config.yaml
hidden_size: 192
n_experts: 64
experts_per_token: 4
d_shared_expert: 192
moe_layers: [0, 1, 2, 3, 4, 5, 6, 7, 8]
normalize_top_k: true
balance_loss: 0.000149
n_groups: 8
lr_router: 0.000961
norm: "rmsnorm"
optimizer: "soap_variant"
train_tokens: 588500000
dataset: "wikipedia_en"
Below are experts of layer 4 (counted from 0) of a mixture-of-experts language model. Rows are named router (the router's row for the expert), up (a neuron's input weights, with its number), down (a neuron's output weights, with its number) and show model dimensions 0-191. Each number is 128 + 24 x the weight over its row's rms, rounded and kept within 0 to 255. Numbers have three digits each.
Before each expert's rows: "gets" lists some tokens that make up at least twice as much of what it gets as of all text. This comes from a sample of Wikipedia text that the model never trained on. Tokens count by the router's weight.

# expert 30
gets: " to", " for", "ed", "ing", " with", " made"
router:150125091149164110148114120139129114135137175137154105099141122118126115167130118158109133158183129136139109128108151107123102130170086127121130110147175138148126135143128114117073131140099115108130154138112092133137107113138136110123109127114136092147143143111074155169154144134137134161150106116127132140110103091118130096169129149116228135122094134139081149140099159162117088134116164135108156104156110155100108121171089093118144129130115139125135108089131162106137110120149097172135155141140129069138148119110116102178126164064148140128136100111136093164136132158099121130
up0:153100119110190127142089144146104131125166146155185120110156108124128132163181158158097153132120110117142162130121133115151126106131141122098145172106140167108095159115105134121116090132081141124095131150078118119133122136154122122099136148101158113104106083139151112161092116121109094157142082148117119114145121133086110103172134103132143132102155130125131146146126099203113159162134154089117134139124137146114095158120115082099112147092170146140131124146093144114117156114105093125148071128127127132101146151127121116145147118190175115144120149096125127147155100152126138139
down0:183114115186104131151111143108135143107152160148108124155127141135118141147114152116123104126155133123147143136137133100098112143151137156131135147129123114067074131143098148090102150099148130155104139162151142090141119122120172171157122122127108128109137103123138138112179122160155175120102134083189119152119150105109127125124101129059121143092135127134105126128126128157072100118115144121114100098142087120159153111165119093139120083115129131102131091116099116117128106115138146127125147149121159112124140165135129097103083150078094104100092114122127106149115124084093170176

# expert 62
gets: ")", " |", "\"", "}", " ", "]"
router:122122165135139137122153108108096152156126097148127140110129084104121105106096125120125091145101124141106137132131096132154110108102137080134123123148130143105151091161091114111128131140132111121141073172079119159122150137092130106104067128109100093148068129103136114159155135144133158136179145133175092156109116092157121120164102100100170172107128121095130135132142128125151119095127111163124150166147129081100147152121133115187152131111178132079153121094120112144166128154120128165134132145142170110127116165142153144112079122144149145138166150094117130143120152127145119150
up0:129112134057097138127125141141157137148117148096168150146113146143130113129094107121117110120163100083150116173123114117112103146113180105125157110100167104154147116122113136111113102090091184117165125143102152158102130098136143161106166169141148146116146125143100130122119144125093128080152154143157119112109140126076174137142153139118179143139131116161135140128156184141147130099128105133122124147111171149122129130139100154100118163125113131163088104147146092047106128125110136115112106131148144142127129120104129150184120125075160109114152123167131119113150107160138131141
down0:134119107091151132114128105105144124132140115135156110109099107132105132130126174096089123136141145140181128120154119145098099109115088101098144090114173156155141087143105160164107140119151184136111111097135119106138139127123135132139128172138133116165115143129154196135136146134117103117110161142148156131092155111117132130081139156097134139152136156122129132110111185142122112139150059119114148184134124119126170100136125088106159121115132133147136099147140140179116158121093091150137110137132121154131155137107136116146130177143175115123152095094118109074071160099139159111

# expert 41
gets: ".", "–", "th", ",", " first", "000"
router:154118157110124121095144129096130126115149105113116148162065151146128156110118106128055124113082112117137136151091170140146137107094115157135171138133135111137126179126099137091101170065120153159131081105132088098081123135132099118105108113102149166146157122136159155141086100101168127151095150135121187138139131111094119104129130150097128117090091114143125113116108172156165141125107149129120128120120170128147124096126084132140130121137097147153096140167128130114142131123152156087124117126092098113096128139144106125096159097123100135150109106112133143122163151127114153151
up0:142127131116148136109134074163145129147148122153160135129145125138137156132145101123131169081128109145106135137119165149128139102087113130143133135127106191141127118143150170067088140085129116144144102139116110109130157067144086144105134110136080145124118109111112107136073109115140105176122109121107139157139147140129116108141119128110163108149106149157114123156146152169142142100166188143092156094098161143160107116108128116113135145148107133152114135201117128121158168147140156107148157137127116099128159156112088102098148164110122120119171097144079146132145132099103147129
down0:097097097173158106115096079144098142154167124148125145141185144128103135139126107112096112113100144123164100114108154116144122095095133145168173123171106124107127137114069136112124135108137079144142129106094151103116118134099080146163118111136104150090139115119127118153168072152118127121138138156108152139101108106144119107124171118138132119102123162159133161099079189104141102113128144097081138131122128104123123110116116122142103161135116152138099135133138126143120134089127110110095113123185130174112129146175090120115102166108139155115115158119120121130188140145156142107

# expert 59
gets: " |", ";", " (", "\"", ")", ":"
router:135154146076124103138124172140127157130075168113120129151143088141122100157114108154161149123137133140089120188155165146111146170120127090165108107073151134120149159134112117156103111151100119151136111136132135130098103110160143071126117126130113093107140101120113107184138121138148110135121137107107105156137151116146157093170105109098146155176140137100103126145154153111135095140166157125136130153140141089129123114153118165161111145144104131123153128085121134157167111150092100165120137142141110143121156148157102143121090176165129145166147127162145124157110151140181119150
up0:122122162143122106137113109106111164097118126067099117207118110103115151137126152135150125128096110104134158140134148149147120131132071093124136111092126122152130148108140143118101117153100130113110145106095157133144115137103166131181113154148156130137103121107137118148193069199129087094124170104127112148111143075144130101122152123095126134146121103130115139127131126084135087111133184097124091137159114169107106111143096086121113148132129119097146103128135090130104136146101138119101122113143098138123128145163152172102140120131136116131131154123135102172098092146158132094
down0:102099151162116154151110159110166093143130148157087150167088177135131116139165081132182109171103156120099132105120167102091177129108101084108146113079123160148134111107125124132141114169147115161137149152157131124128126145156110107124144100125124131098116115161162149124118127154148113106149075115142121146134166098103148134112107151125142152123125131119173122129127114105105121148077142106139149136091133141168151142196120107092145120124103095119106123146112157152137114132126100110160137149145156104129166135163187173106120152158126115135116142122153112122159123110116100151

# expert 37
gets: " |", ";", " 0", " —;", "|", "0"
router:151119138112104155106126111098090141130106112156111143181130106152122123101114141128145135129156122086171132151167131105129094167099086151117147119126096104098151131165121108126149112151147122134122152117098111161110089118108084135118141104121113093127078095097145135154124086098131129141131111140165100174164145075144130132168111110111137142146143125113134143093106131116125141146134157084159117113110138088120092092078099141146156142169094090090095161115094150146146123146135125127133088087142105160125170112148118168097153140159105147128117150152096118106135165086129135159
up0:142070135108121124150150140134113196135120118070131126133122151078126143099107141190140107161148124132122141169137119125098127126131112160133135089122120156130118113107116132179098141166126125122140156117122121102130123096109120081147130138178094124136144107116107153100105099130152109141117153115152129151136188075065126132136129084151104143155110166128146062149151106139155145163141127141153109118084120132141176119125114157131160160146160138111116096106148094108124153138140176132130137086126156155121124135125131151167128125119164143138133126153060117144120152130139126142
down0:126124150110103155107157121143122127114076166132145090110130105152140155163119090114107154141155170119124133118114135162130161146114117129135107183051121083107115138120110101110148120138130094096102139137150164114141127161140158130142118082123163136106140067160081135123109156129132167138126142056143127096182109124139164128075147116127121117120094145097160173150138108093124117117186125128141105127123119150153120130150131146131126113142112143119156153126152120170110136102173140121081132151141144100110127164136151096126148158117142123132126100122092110105096139122104111087